Experts of a small language model.
Size: 9 layers, width 384, vocabulary 8192, 104M parameters.
Experts: 64 experts in each of 9 layers, 160 GELU neurons an expert.
Training: 685M tokens, 4039 steps.
Below are experts of layer 5 (counted from 0) of a mixture-of-experts language model. Rows are named router (the router's row for the expert), up (a neuron's input weights, with its number) and show model dimensions 0-127. Each number is 200 + 30 x the weight over its row's rms, rounded and kept within 0 to 999.
Before each expert's rows: a language model's description of what the expert responds to; "mostly gets" lists some tokens that are sent to it at least half of the time. This comes from a sample of Wikipedia text that the model never trained on.

# expert 10
Description: Conjunctions, relative words and reporting that which open a new clause in narrative prose, such as replied that, which, when, but, However.
mostly gets: " which", " when", " where", " that", " but", " However"
router,287,211,212,212,282,187,212,196,198,159,245,240,218,154,136,180,216,213,246,209,224,172,216,203,190,174,247,207,213,210,180,189,222,212,219,256,207,250,223,152,168,177,195,215,264,208,213,161,124,177,173,206,225,171,226,160,249,218,215,211,158,228,185,192,183,187,220,230,198,206,229,197,251,206,185,213,246,183,238,150,190,207,199,224,175,182,201,187,165,196,171,212,208,203,189,216,236,184,180,152,214,226,165,189,237,178,165,171,214,204,233,182,191,235,148,225,197,209,178,218,247,181,227,239,181,225,171,188
up1,183,172,210,204,224,184,214,178,218,221,192,203,201,219,205,192,188,196,175,183,165,187,224,178,251,158,191,185,202,229,205,162,222,150,131,204,184,232,199,192,232,221,184,208,162,280,163,272,193,249,200,200,189,193,181,228,200,167,189,229,199,148,159,199,203,244,215,182,195,170,201,191,209,204,164,185,235,246,180,207,241,180,224,211,187,235,162,231,173,159,235,187,184,183,183,229,128,200,190,172,174,172,246,171,190,242,261,206,177,200,193,201,196,172,199,252,136,183,205,190,211,213,204,174,210,218,231,199
up2,150,155,176,239,183,188,163,266,212,205,207,214,184,257,187,187,180,190,165,181,210,182,254,193,165,194,223,176,231,157,195,230,270,198,213,212,168,245,178,194,162,252,151,165,212,218,200,212,232,184,172,236,189,154,229,253,245,161,181,225,212,148,197,188,242,174,169,153,200,215,191,168,192,167,220,211,193,201,233,201,225,225,227,146,236,168,221,162,205,159,181,165,189,195,187,209,199,200,254,235,179,174,178,154,186,198,223,228,188,193,148,218,189,207,198,137,221,164,162,223,188,158,224,178,183,197,190,251

# expert 38
Description: Digits and year pieces, plus spaces before numbers, in dates, measurements and tables, e.g. 19/20 in years, 23 January, 1 300.
mostly gets: "19", "20", "°", "18", " percent", " (−"
router,202,167,211,285,238,203,199,221,223,291,194,228,155,223,159,204,263,196,214,148,216,223,137,193,211,154,227,228,206,201,191,169,196,244,221,246,237,186,233,155,200,239,188,172,155,174,225,247,170,200,194,160,167,172,187,174,181,201,182,150,202,205,222,197,252,167,231,147,208,261,205,237,241,196,245,248,203,192,207,121,181,220,236,184,218,194,182,180,210,249,240,160,183,180,229,225,219,204,219,259,147,254,190,211,164,239,170,180,172,173,237,250,196,181,178,180,239,161,162,198,202,166,203,178,248,215,227,256
up0,221,167,171,174,229,175,200,178,208,198,195,199,178,177,153,212,159,211,219,178,199,166,193,183,209,160,196,238,272,203,209,189,209,231,179,168,198,210,195,210,156,230,212,223,187,196,186,265,153,206,169,190,167,197,264,202,171,197,197,230,153,240,147,209,226,190,187,146,212,190,166,206,186,180,144,229,235,232,180,170,199,208,196,206,176,109,181,169,157,192,150,225,231,192,66,176,206,173,194,141,223,180,237,211,200,220,215,235,219,189,210,215,225,209,175,189,198,176,216,198,168,204,167,192,197,203,155,226
up1,246,178,220,259,225,159,133,236,219,208,167,205,162,200,212,258,185,160,147,195,193,234,194,153,226,198,233,194,156,197,272,173,204,196,205,207,255,222,214,190,167,232,174,237,190,175,203,241,284,206,141,236,174,211,225,151,193,164,219,246,205,238,211,144,210,215,216,215,192,203,226,203,197,169,203,209,238,192,210,131,212,169,155,258,264,226,249,213,228,228,212,158,173,240,172,191,211,165,178,218,188,125,172,219,204,180,139,193,202,202,245,194,191,177,191,176,194,196,212,219,186,210,212,146,228,139,165,204

# expert 31
Description: Field names in infoboxes and table headers, usually right before a colon, such as Head coach, Released, Owner, Location, Genus.
mostly gets: "(s", " Location", " Date", " Coordinates", "=", " Title"
router,169,188,237,221,212,192,203,221,213,201,188,187,223,179,186,180,190,200,214,210,184,199,144,193,226,159,224,222,187,214,231,229,139,187,253,167,199,159,180,208,196,229,152,189,232,206,222,192,255,247,217,219,185,198,199,174,218,197,218,227,195,210,234,187,163,234,225,201,150,220,250,213,148,195,244,184,148,170,228,247,213,135,132,175,218,232,198,207,223,161,259,206,180,223,216,207,206,201,206,244,220,216,144,162,186,216,225,237,194,220,185,217,192,159,226,195,196,170,197,200,178,200,259,151,271,198,170,192
up1,198,196,192,186,222,176,206,209,220,223,187,206,194,171,189,214,215,174,241,173,272,198,168,159,226,212,256,218,174,226,211,172,260,204,212,224,172,195,249,190,243,268,198,152,189,189,187,264,209,192,201,157,164,187,233,256,224,158,230,172,225,241,171,169,161,265,233,182,223,193,191,183,236,244,193,181,192,162,218,167,215,168,230,224,217,200,157,167,173,201,179,179,159,203,204,131,194,189,194,229,259,205,180,256,203,247,221,176,173,222,220,137,164,202,231,216,188,219,207,179,197,197,231,135,233,198,172,201
up2,244,148,175,210,238,157,182,158,217,207,128,188,176,199,211,240,191,216,197,178,213,201,218,213,183,233,210,151,161,249,238,172,209,168,207,205,225,182,210,214,276,225,206,206,200,286,193,188,257,190,268,249,239,215,200,225,158,226,189,205,230,194,240,210,209,184,191,140,196,146,163,171,163,234,194,146,257,210,212,238,201,189,161,219,175,190,180,161,187,193,216,221,136,131,192,213,201,208,202,143,168,196,180,223,164,239,227,163,230,244,168,175,173,181,190,210,154,222,206,173,183,162,250,149,205,102,188,178

# expert 41
Description: Prepositions and function words following a verb in biographical prose, such as plays for, lives in, came from, during.
mostly gets: " in", " during", " through", " joined", " across", " for"
router,279,203,204,218,263,227,156,167,204,197,226,213,211,194,172,215,199,174,236,204,230,223,221,226,229,213,171,159,262,242,197,230,244,170,193,186,150,203,196,184,180,221,192,230,229,196,236,199,171,175,222,237,197,229,157,215,176,188,181,229,188,180,222,201,142,181,184,231,237,143,162,186,236,147,201,214,220,241,218,168,175,201,180,219,126,242,166,197,175,217,178,222,197,229,182,207,186,171,148,205,161,199,218,156,248,222,216,167,225,221,236,245,191,224,206,210,167,191,238,208,219,196,196,212,132,212,152,211
up0,225,157,217,199,201,184,202,192,220,217,182,210,172,157,209,260,165,180,188,197,243,210,188,186,137,243,233,247,180,197,220,169,217,208,179,211,191,230,154,239,222,225,209,145,201,242,161,283,227,206,200,212,235,216,302,167,168,206,212,204,231,225,180,199,183,187,240,209,180,220,158,269,196,187,205,232,161,200,171,209,164,198,137,156,259,176,208,197,171,201,163,210,138,222,224,208,231,247,196,207,202,210,232,183,158,203,223,236,232,175,266,165,219,217,227,234,189,194,137,168,157,208,164,176,232,180,223,179
up1,243,173,179,230,231,162,215,197,243,213,144,228,172,238,220,197,224,205,208,209,232,215,117,219,169,191,170,192,167,209,212,143,226,178,138,172,204,153,192,138,198,199,238,165,176,205,160,233,194,188,174,215,173,182,188,234,197,169,189,220,252,184,228,231,169,190,204,219,127,204,129,189,187,182,215,198,182,133,145,226,211,200,206,238,198,168,215,155,210,200,225,189,116,230,229,226,176,255,198,202,218,196,199,231,226,248,175,211,220,203,208,211,235,191,187,191,182,252,184,195,207,164,233,142,192,206,228,151

# expert 2
Description: Pipe separators, colons and semicolons after names or places in sports tables and lists, e.g. | Larne |, Racing: 44; Gohpur;.
mostly gets: " Ba", " Sp", " Wil", " Sm", " Sa", " Bel"
router,203,171,254,214,208,187,219,182,206,263,203,226,163,154,206,162,183,254,177,206,174,186,200,207,215,180,224,177,202,260,222,254,221,202,183,173,203,204,225,255,195,192,242,227,234,198,265,175,176,236,233,141,175,222,176,236,168,178,200,165,202,182,216,180,271,199,211,189,141,184,148,239,233,201,197,229,180,186,202,194,176,172,232,216,195,163,198,160,189,225,224,234,242,211,197,146,171,169,224,197,163,229,231,197,179,134,202,185,202,246,265,193,235,251,214,274,190,187,184,202,176,231,156,198,220,217,200,221
up1,235,198,207,207,201,188,214,173,219,236,166,188,185,173,185,238,175,206,197,209,225,179,158,172,199,190,153,178,180,251,165,193,246,146,210,228,177,226,209,160,175,184,214,208,184,245,236,209,196,187,215,181,221,186,212,178,206,247,205,272,219,193,200,211,212,194,164,223,218,228,177,142,159,211,231,152,203,239,210,168,187,214,149,205,221,160,201,227,185,150,145,186,242,220,247,246,241,218,211,222,221,140,221,194,167,224,187,170,165,218,193,209,186,191,182,164,193,181,215,181,223,210,214,212,187,192,244,206
up2,249,209,207,207,205,185,149,207,232,210,205,183,152,166,167,240,218,165,181,168,195,211,212,225,206,191,214,210,167,228,176,184,245,154,245,215,189,214,228,198,202,205,178,214,209,254,166,206,171,228,182,250,213,210,228,205,249,170,220,230,204,127,177,199,185,195,162,171,195,211,181,195,200,194,237,184,205,205,162,172,194,218,241,145,208,218,225,253,234,197,231,156,168,215,231,213,252,215,183,229,175,218,187,151,230,222,176,207,178,175,209,181,222,272,178,170,221,225,214,210,190,204,160,256,174,194,190,198

# expert 19
Description: Colons after team names in match goal lists and after infobox fields, plus capitalized name starts like Royal, FC, Act.
mostly gets: " Act", "):", " Royal", " FC", " :", " Br"
router,159,230,217,178,192,198,249,201,205,211,208,169,189,170,172,197,216,193,170,242,196,139,204,220,207,163,219,242,172,184,254,240,151,188,227,156,161,232,166,233,163,194,175,178,211,153,222,194,191,155,245,164,232,198,171,245,243,141,217,196,198,128,230,178,218,239,169,188,157,212,200,188,203,244,192,180,199,196,218,210,187,149,141,228,168,175,261,163,180,168,236,252,170,142,189,236,190,164,210,216,204,236,184,157,192,241,185,257,191,207,248,197,169,217,215,240,222,182,187,190,160,231,220,165,201,195,150,217
up0,241,199,201,209,239,164,180,177,208,204,204,224,173,185,200,220,183,179,149,242,219,208,219,179,212,235,145,245,196,216,146,143,224,174,210,185,243,199,208,158,229,187,223,249,206,244,199,217,162,179,170,192,202,248,191,184,156,237,196,228,201,237,189,196,180,197,245,178,215,206,196,236,212,183,211,174,185,184,206,225,208,238,222,155,233,189,238,211,228,243,208,239,194,214,195,217,204,215,186,187,233,176,200,245,198,201,155,228,220,216,168,238,217,214,218,236,182,180,215,147,178,228,191,208,199,197,218,229
up1,199,166,184,224,207,165,176,192,211,247,196,223,177,217,152,201,207,237,174,192,176,240,235,239,210,180,205,202,161,198,268,205,255,236,236,173,222,172,206,188,190,268,239,181,106,242,207,194,147,208,237,205,161,178,200,213,207,202,191,176,158,170,207,169,221,205,246,220,281,138,191,225,201,170,168,163,141,194,208,202,215,222,191,160,257,230,205,219,230,209,206,193,166,225,151,191,236,183,216,204,235,206,206,172,178,195,170,174,256,212,167,177,179,204,170,178,177,228,195,198,174,188,255,218,183,189,211,243

# expert 24
Description: Digit chunks, percent signs, currency, million and unit brackets inside statistics and tables, such as "km (", "$", "15,852".
mostly gets: "′", "%", " million", "%;", " +", " $"
router,207,161,240,278,260,128,189,207,196,246,197,177,158,200,189,210,181,178,175,128,173,233,212,182,187,179,182,225,169,167,184,215,193,237,173,211,248,205,218,161,208,220,199,267,139,180,128,189,166,153,213,199,133,206,178,179,221,187,155,224,218,214,165,199,228,148,213,188,147,235,245,205,210,230,198,227,243,194,205,144,147,213,249,192,243,274,157,221,212,152,208,140,161,207,252,191,185,183,185,206,216,212,176,211,142,182,234,201,201,190,193,172,175,167,233,186,196,201,190,163,232,222,231,186,181,132,210,250
up1,201,147,285,245,264,189,169,141,217,220,214,256,172,182,164,214,242,190,185,201,202,215,208,212,219,236,197,175,188,197,172,157,228,121,171,182,181,189,213,222,230,197,205,217,226,242,161,264,194,223,199,232,230,139,161,196,187,174,199,170,179,224,170,150,176,237,227,192,171,186,226,172,195,230,194,188,166,253,224,239,181,202,188,200,147,209,196,245,171,204,173,202,201,209,207,237,190,245,255,162,219,176,210,201,231,204,203,231,220,214,192,246,223,238,201,246,115,155,183,240,197,244,255,211,208,191,220,220
up2,196,207,181,211,193,183,198,244,217,194,195,197,168,186,178,220,217,199,230,204,188,201,188,245,206,219,142,198,171,213,225,231,151,180,190,160,180,176,225,152,242,268,121,187,178,240,147,208,158,186,202,266,242,175,187,207,220,191,210,172,205,200,204,221,136,201,223,210,158,182,183,217,149,170,143,182,221,225,172,196,223,169,196,217,174,240,167,184,131,227,189,173,194,224,205,203,185,193,234,179,217,242,169,177,207,201,166,265,205,186,226,196,209,191,223,181,199,202,191,178,199,188,196,156,206,174,158,217

# expert 54
Description: En dashes and year digits in date ranges and lifespans, like 1863–1894 or 1996–97, plus the space before years after months.
mostly gets: "–", "–present", " February", " January", "19", " April"
router,197,168,228,228,197,182,228,210,226,297,186,194,185,180,129,220,186,133,185,211,209,225,167,173,231,168,222,194,201,170,222,205,212,256,189,233,203,215,156,192,184,228,199,237,166,180,242,185,209,192,200,139,183,207,254,188,217,244,143,208,234,172,225,215,231,172,186,213,186,215,155,215,189,195,182,218,228,164,228,170,194,246,224,157,183,262,245,204,165,201,205,151,240,188,286,191,200,206,186,196,179,241,181,245,187,204,230,170,199,280,193,192,205,185,156,188,234,163,171,158,222,205,138,193,237,197,180,267
up1,223,250,158,212,221,131,167,236,223,213,155,192,157,177,189,217,204,233,211,168,241,201,186,187,206,199,162,228,231,191,149,163,196,224,147,201,193,216,195,170,185,190,234,225,217,201,159,205,106,212,172,177,211,162,219,218,208,240,189,219,132,144,221,204,194,226,193,222,154,181,150,257,172,227,169,175,222,229,169,265,214,198,209,197,160,162,223,243,165,158,204,168,229,214,192,200,187,262,230,222,216,166,222,187,181,254,209,196,218,233,185,193,221,219,179,233,176,232,197,189,206,218,206,187,236,227,181,188
up2,240,198,201,182,206,162,196,152,207,184,234,217,196,226,169,214,175,228,184,204,213,218,243,201,159,251,200,225,207,241,190,265,217,157,237,169,187,222,206,222,188,255,159,164,211,194,155,222,183,166,236,175,173,188,172,176,199,162,234,246,213,160,234,228,217,177,243,194,167,133,192,192,208,179,209,180,210,247,199,202,189,228,157,224,162,191,188,212,208,218,213,225,158,218,174,192,172,220,188,159,193,217,255,186,205,200,229,209,214,167,127,196,141,221,192,187,195,220,196,217,186,167,213,224,201,206,185,197

# expert 30
Description: Pipe separators between cells in data tables such as sports results, election tallies and rosters, plus semicolons in percentage lists.
mostly gets: " |", "%;", " •;", " —;", ");", ";"
router,187,156,283,191,287,203,226,225,194,265,224,236,180,135,187,177,177,238,196,220,222,147,131,172,170,159,194,172,225,149,186,220,233,227,166,139,190,158,246,198,170,203,211,163,216,189,240,174,195,193,224,206,175,265,179,222,151,164,193,153,226,233,223,202,172,194,171,205,161,215,212,207,208,201,204,199,192,197,190,213,206,176,195,141,237,174,206,236,185,188,245,188,233,230,198,196,201,213,189,193,197,217,246,202,187,238,245,170,228,231,212,203,230,217,193,230,233,156,201,201,238,166,188,217,185,212,195,186
up1,208,192,191,169,200,229,211,277,200,205,202,206,186,156,246,214,236,204,163,206,198,253,153,204,230,206,261,167,233,193,201,203,217,224,202,185,265,205,222,223,206,223,156,149,201,180,198,118,185,179,173,199,222,168,185,193,193,229,244,189,199,193,221,206,179,180,223,174,217,183,237,146,217,150,256,213,162,205,195,153,256,215,177,191,221,157,221,183,188,221,140,193,233,200,225,144,194,194,187,181,213,237,210,204,135,237,198,205,169,212,165,284,158,218,142,210,177,189,148,173,252,150,176,193,175,208,234,185
up2,199,202,212,244,201,192,200,193,195,210,205,202,176,222,196,196,216,211,215,182,209,237,180,180,245,173,198,204,148,197,223,190,204,221,216,200,204,185,157,214,224,172,209,240,162,204,184,176,246,142,205,229,161,198,155,217,187,180,128,236,172,216,188,205,187,256,175,176,149,213,168,184,190,219,240,186,209,215,149,191,166,201,156,145,220,255,195,207,210,155,171,163,165,177,225,204,248,221,128,173,192,151,208,262,184,183,178,213,264,203,218,163,115,151,170,248,170,245,197,170,192,196,244,199,131,233,143,205

# expert 63
Description: Verbs and prepositions in career and sports narratives after he or who, such as served, elected, took, joined, under, defeated.
mostly gets: " elected", " served", " went", " took", " joined", " appointed"
router,241,207,210,160,259,190,224,153,188,180,216,187,232,179,154,172,202,167,220,232,139,150,212,214,233,196,189,203,197,198,194,192,185,169,208,175,195,168,151,189,169,197,195,216,213,208,206,195,198,199,261,226,211,219,192,210,197,152,202,194,162,206,179,228,153,225,204,257,203,173,186,136,174,194,217,197,161,213,256,214,185,165,143,225,185,243,171,229,201,237,164,210,255,177,210,218,262,267,152,199,280,196,209,225,242,240,244,206,200,196,208,193,185,273,161,184,170,157,187,165,195,216,189,211,164,211,194,182
up0,201,205,199,203,209,215,207,163,213,216,190,226,213,233,214,199,221,253,168,210,178,229,155,198,118,197,199,180,196,197,210,222,199,199,176,204,225,196,200,194,206,230,202,203,179,264,180,223,196,218,233,184,191,159,198,204,230,245,132,218,171,186,214,191,207,191,231,176,200,176,153,195,197,209,215,179,156,240,172,219,230,251,206,145,249,215,186,255,212,237,240,210,187,223,150,243,223,213,227,189,195,160,168,209,163,157,131,210,213,149,158,167,240,241,214,234,151,203,207,255,225,173,203,212,210,248,221,188
up1,228,204,210,226,221,197,162,223,203,232,219,187,174,250,178,177,201,214,207,193,194,187,189,240,142,190,216,191,192,142,139,200,210,178,230,168,244,200,181,159,211,192,184,221,224,233,158,216,235,218,205,211,167,269,183,114,178,215,189,195,239,224,209,175,189,141,182,154,200,218,186,196,215,225,166,176,185,258,171,232,193,183,179,208,248,192,203,219,234,271,215,178,196,250,192,220,219,187,204,203,250,191,214,207,185,172,219,159,226,238,151,201,212,263,172,254,106,187,202,192,247,206,178,213,171,198,236,175

# expert 11
Description: Short English word stems that are or can be verbs, often before -ing/-ed suffixes, such as rock, attack, lay, command, train.
mostly gets: "-w", " rock", " attack", " read", " rul", " right"
router,177,247,174,198,203,214,174,240,205,176,176,180,236,261,214,206,216,207,201,150,189,254,247,185,139,222,212,164,222,232,222,220,185,194,162,195,193,200,182,229,163,177,209,155,184,234,205,231,239,204,193,226,169,166,205,143,171,228,204,172,205,187,175,194,162,231,231,170,204,204,213,204,149,159,219,155,203,227,177,200,240,157,132,208,177,232,239,183,219,194,194,154,208,201,156,177,196,175,193,168,215,168,162,234,172,202,209,234,178,175,152,198,226,182,245,183,140,187,204,170,148,204,196,217,199,214,218,171
up0,201,204,216,223,209,177,203,222,220,203,204,191,182,184,178,250,130,154,195,177,175,247,243,209,198,203,191,198,204,228,228,172,262,225,226,184,201,235,171,246,185,189,184,226,233,230,268,223,206,198,205,199,201,232,191,236,242,210,127,240,150,159,184,222,154,188,162,237,238,202,177,191,157,182,158,222,215,168,228,132,218,168,150,265,207,248,238,148,144,201,157,232,204,212,190,180,219,224,181,141,133,229,190,243,215,217,150,211,185,220,157,174,205,194,218,155,184,172,142,158,230,216,223,171,203,175,231,221
up1,235,176,207,226,242,197,183,210,215,227,195,199,179,200,158,209,215,192,152,225,221,239,145,176,292,232,261,205,209,201,152,252,226,182,169,205,226,196,210,218,211,231,220,181,186,152,178,185,197,231,186,176,182,195,150,179,226,227,207,215,218,170,253,208,192,194,176,229,223,177,226,247,173,225,212,192,249,200,210,237,195,144,194,144,186,231,261,263,248,200,169,204,228,188,203,190,144,197,228,208,230,130,161,210,205,180,237,252,194,228,219,215,149,229,247,193,246,220,157,256,165,189,158,186,214,191,253,194

# expert 16
Description: Year digits and numeric pieces in date ranges and tables, especially after en dashes, plus table pipes and position codes: 1995–96, 19|36, FW.
mostly gets: "–present", " FW", "/km", "J", "′", "04"
router,210,131,248,286,203,171,211,199,217,286,190,225,184,147,234,227,209,177,189,196,194,208,149,194,163,161,155,178,158,199,181,147,180,213,179,215,229,227,222,179,200,188,248,234,213,216,221,157,216,152,207,175,188,186,259,194,235,217,180,209,261,202,194,216,178,177,146,163,232,248,207,198,204,236,178,248,226,201,202,243,185,197,190,156,204,207,222,196,197,222,210,160,188,147,236,176,232,176,179,202,135,188,137,224,158,206,154,230,150,224,162,213,195,211,203,170,226,182,223,158,204,233,140,140,173,209,181,234
up1,193,177,209,235,218,131,154,153,220,168,198,222,174,183,195,196,192,219,180,209,199,279,163,206,230,128,186,230,199,135,206,212,151,161,155,205,224,220,242,198,193,207,204,167,194,191,169,165,187,212,190,211,153,187,197,225,185,165,211,218,152,213,188,139,212,225,249,239,227,193,203,127,132,233,207,213,201,234,205,170,220,201,133,214,217,175,189,206,204,215,200,212,208,228,125,236,207,168,254,224,202,150,297,240,140,220,178,206,202,166,161,124,202,207,188,190,142,191,233,220,218,212,216,253,229,204,219,156
up2,239,198,207,214,219,134,116,192,244,238,207,200,183,162,232,242,208,177,132,213,231,242,178,153,219,212,200,236,187,195,180,165,173,179,244,220,202,257,202,230,209,217,192,147,214,255,221,219,196,220,259,249,142,231,214,224,187,205,196,225,163,164,160,168,173,205,205,182,177,224,204,212,189,177,241,248,220,191,194,199,239,206,239,204,213,168,218,176,258,177,195,198,192,232,149,181,216,213,222,225,189,163,222,198,171,167,191,181,197,239,205,176,204,202,220,233,174,228,170,222,172,151,174,185,183,170,197,190

# expert 55
Description: Two-digit numbers in minute and second fields of coordinates, percentages, and vote or score totals, such as 33′40″.
mostly gets: "35", "36", "%", "32", "37", "33"
router,209,142,262,280,239,191,215,213,192,301,191,176,175,222,213,218,187,212,192,178,164,199,173,156,156,179,148,220,178,187,212,197,207,224,165,199,220,253,230,147,217,205,223,199,166,198,163,196,193,210,222,176,147,193,195,248,156,167,179,208,193,220,206,180,180,194,165,211,159,178,221,183,205,238,240,266,256,190,147,163,208,231,257,208,251,198,228,227,210,212,231,144,180,211,220,212,193,233,222,206,161,148,169,258,183,205,199,214,196,176,205,205,196,220,230,211,211,186,186,183,225,237,220,198,157,174,217,225
up0,234,190,205,168,239,177,214,183,206,253,192,224,186,213,196,210,157,255,217,228,237,195,187,184,212,161,216,184,223,217,233,187,221,170,156,179,202,195,159,215,208,165,224,256,196,234,197,149,256,193,219,225,266,177,178,205,181,195,191,169,237,214,193,233,116,197,211,220,254,192,142,200,199,197,214,223,232,207,196,194,152,209,170,175,175,182,201,124,227,252,188,190,222,193,159,170,188,168,189,183,182,159,206,206,236,140,194,160,209,195,193,196,206,259,193,175,178,259,183,201,200,213,236,225,197,241,185,183
up1,229,222,183,168,197,193,168,227,217,232,175,194,160,170,180,242,186,245,210,189,205,222,153,232,190,210,165,240,210,222,192,172,262,183,203,211,169,185,203,213,179,158,187,256,213,207,192,225,230,213,167,191,257,174,218,168,189,208,231,212,198,198,255,225,190,180,196,196,247,189,160,205,175,148,237,169,208,204,161,205,221,192,236,244,167,215,149,204,183,247,200,227,165,228,240,118,168,204,187,214,202,184,203,171,191,205,198,164,260,247,213,218,281,254,195,200,194,210,194,236,222,152,219,177,173,199,212,170

# expert 43
Description: Past and passive verbs and their endings in narrative prose, such as was, became, been, began, ordain-ed, record-ing.
mostly gets: " been", " became", " was", " used", " being", " made"
router,230,215,171,280,220,197,126,224,161,160,220,157,210,169,232,191,226,205,248,226,216,199,227,229,206,199,168,199,223,193,187,206,199,193,214,175,185,195,248,215,213,187,190,175,162,277,191,199,218,240,192,190,230,154,185,176,193,149,251,253,206,213,188,197,177,234,234,232,211,245,174,136,207,162,214,174,185,259,185,174,222,189,178,191,158,208,228,219,223,193,183,200,259,221,169,147,189,164,147,235,257,152,211,143,245,223,167,205,207,173,206,219,228,209,172,165,240,187,209,210,235,243,205,183,208,251,158,185
up1,217,195,197,203,224,183,186,226,219,202,198,232,194,155,169,220,221,231,192,189,144,201,192,154,195,185,237,215,222,154,198,210,258,171,255,164,133,266,180,221,241,202,198,240,156,190,217,209,216,157,214,155,189,181,237,240,165,145,157,193,250,234,230,160,209,177,228,183,182,203,199,197,267,197,234,218,203,166,189,235,189,184,208,205,214,227,175,218,235,200,153,212,208,177,194,245,211,169,231,118,206,207,194,164,188,125,188,144,216,205,234,209,251,208,166,258,210,172,231,176,164,215,193,176,171,156,250,175
up2,166,162,211,140,195,187,185,202,194,215,194,225,196,172,198,232,165,234,181,150,180,251,209,170,189,241,238,219,210,236,175,184,244,244,241,147,137,221,158,215,187,209,255,250,183,158,185,219,215,176,212,137,171,251,239,208,190,230,184,180,169,189,138,225,192,220,160,195,210,158,185,194,166,186,233,248,146,231,211,152,186,203,195,233,229,223,195,170,210,194,191,202,218,185,231,185,256,171,210,221,205,177,248,218,244,209,215,175,177,237,161,193,219,233,171,242,200,156,244,188,211,189,248,205,172,172,183,214

# expert 13
Description: Single digits and decimal points inside numbers in data tables, especially race distances, years, times and heights, such as 400 m.
mostly gets: "4", "5", "9", "7", "0", "6"
router,177,149,265,270,240,162,197,181,207,257,196,244,155,212,173,185,166,237,223,181,197,163,161,175,157,233,165,221,209,160,203,187,190,209,213,172,221,175,207,171,215,186,231,170,212,199,168,180,171,217,260,155,194,240,184,234,172,193,192,204,161,212,195,198,154,193,220,234,205,189,223,174,221,215,220,266,168,177,148,218,236,217,176,245,245,220,208,237,216,217,239,156,214,178,227,183,208,239,241,192,167,180,173,181,161,211,207,182,199,155,201,220,271,207,202,171,144,200,216,219,227,174,150,249,238,167,259,176
up0,222,203,175,147,221,157,160,237,235,190,191,172,166,184,221,230,222,171,189,191,162,178,229,232,241,216,195,212,224,171,195,187,223,244,185,231,196,219,177,181,195,271,188,234,217,218,240,209,166,214,203,190,187,196,218,212,194,230,193,152,197,241,177,150,205,206,249,226,175,176,203,213,96,191,189,236,220,207,276,245,215,157,183,201,213,230,218,215,186,188,158,175,186,180,199,231,181,181,188,202,253,171,169,167,256,155,117,251,226,229,225,196,226,164,190,235,147,212,227,196,194,201,223,120,178,205,178,187
up1,211,178,207,164,214,154,128,202,225,201,202,177,169,205,190,195,181,216,198,156,153,261,212,221,171,174,225,244,165,207,193,251,171,171,176,227,271,208,181,228,163,213,206,215,167,214,188,149,200,156,185,212,227,230,156,171,166,215,203,167,186,210,210,205,237,162,172,175,209,239,231,183,172,225,217,203,164,285,197,173,202,120,176,206,204,205,167,189,194,212,170,220,190,217,198,167,196,178,221,178,233,198,187,171,172,206,141,195,194,187,231,142,223,193,175,194,148,168,147,154,222,195,263,208,183,218,205,164

# expert 46
Description: Commas closing an introductory phrase or clause, such as In October 2015, after their first night, in my opinion, plus where, since.
mostly gets: " where", " when", " since", "\",", " because", " although"
router,211,212,248,247,215,191,228,195,177,204,248,208,204,179,123,161,225,171,232,153,257,174,224,220,189,125,241,160,238,188,188,198,188,200,231,276,163,238,242,181,167,153,134,184,230,213,228,168,150,197,186,153,258,207,234,170,254,179,234,225,217,230,217,170,191,240,164,224,260,195,215,193,235,206,199,217,232,195,248,181,220,193,196,213,211,162,190,201,178,167,159,220,176,207,194,196,264,200,191,195,232,237,202,181,171,218,178,147,210,218,215,235,180,218,205,203,247,186,186,242,234,246,237,217,237,207,173,211
up0,223,243,166,243,162,203,183,230,200,197,215,215,203,223,214,218,192,181,211,206,170,209,197,151,239,215,199,240,224,218,178,244,193,212,206,205,175,194,243,251,169,231,228,182,189,199,182,199,161,212,158,260,208,212,188,202,177,145,240,200,254,210,163,196,217,169,161,257,268,212,161,155,196,189,166,215,231,221,178,220,172,187,169,180,208,151,198,221,176,172,153,169,202,228,166,219,194,215,245,208,212,215,190,229,208,244,175,187,221,143,249,190,224,227,212,182,198,201,186,197,163,239,258,258,184,192,188,186
up1,209,191,191,214,202,171,194,186,211,219,166,230,175,220,164,217,204,161,202,141,168,262,181,164,179,196,149,176,240,181,181,182,213,161,150,207,204,133,194,175,145,217,238,280,215,173,172,241,154,246,234,250,194,206,187,200,213,208,205,206,228,231,209,227,173,227,203,157,134,230,225,178,192,176,131,170,206,168,152,196,156,197,255,186,152,216,237,180,213,218,226,174,198,223,192,258,173,271,215,238,205,179,242,225,174,185,266,202,218,211,162,149,218,218,205,141,209,197,227,218,195,202,185,198,221,226,264,216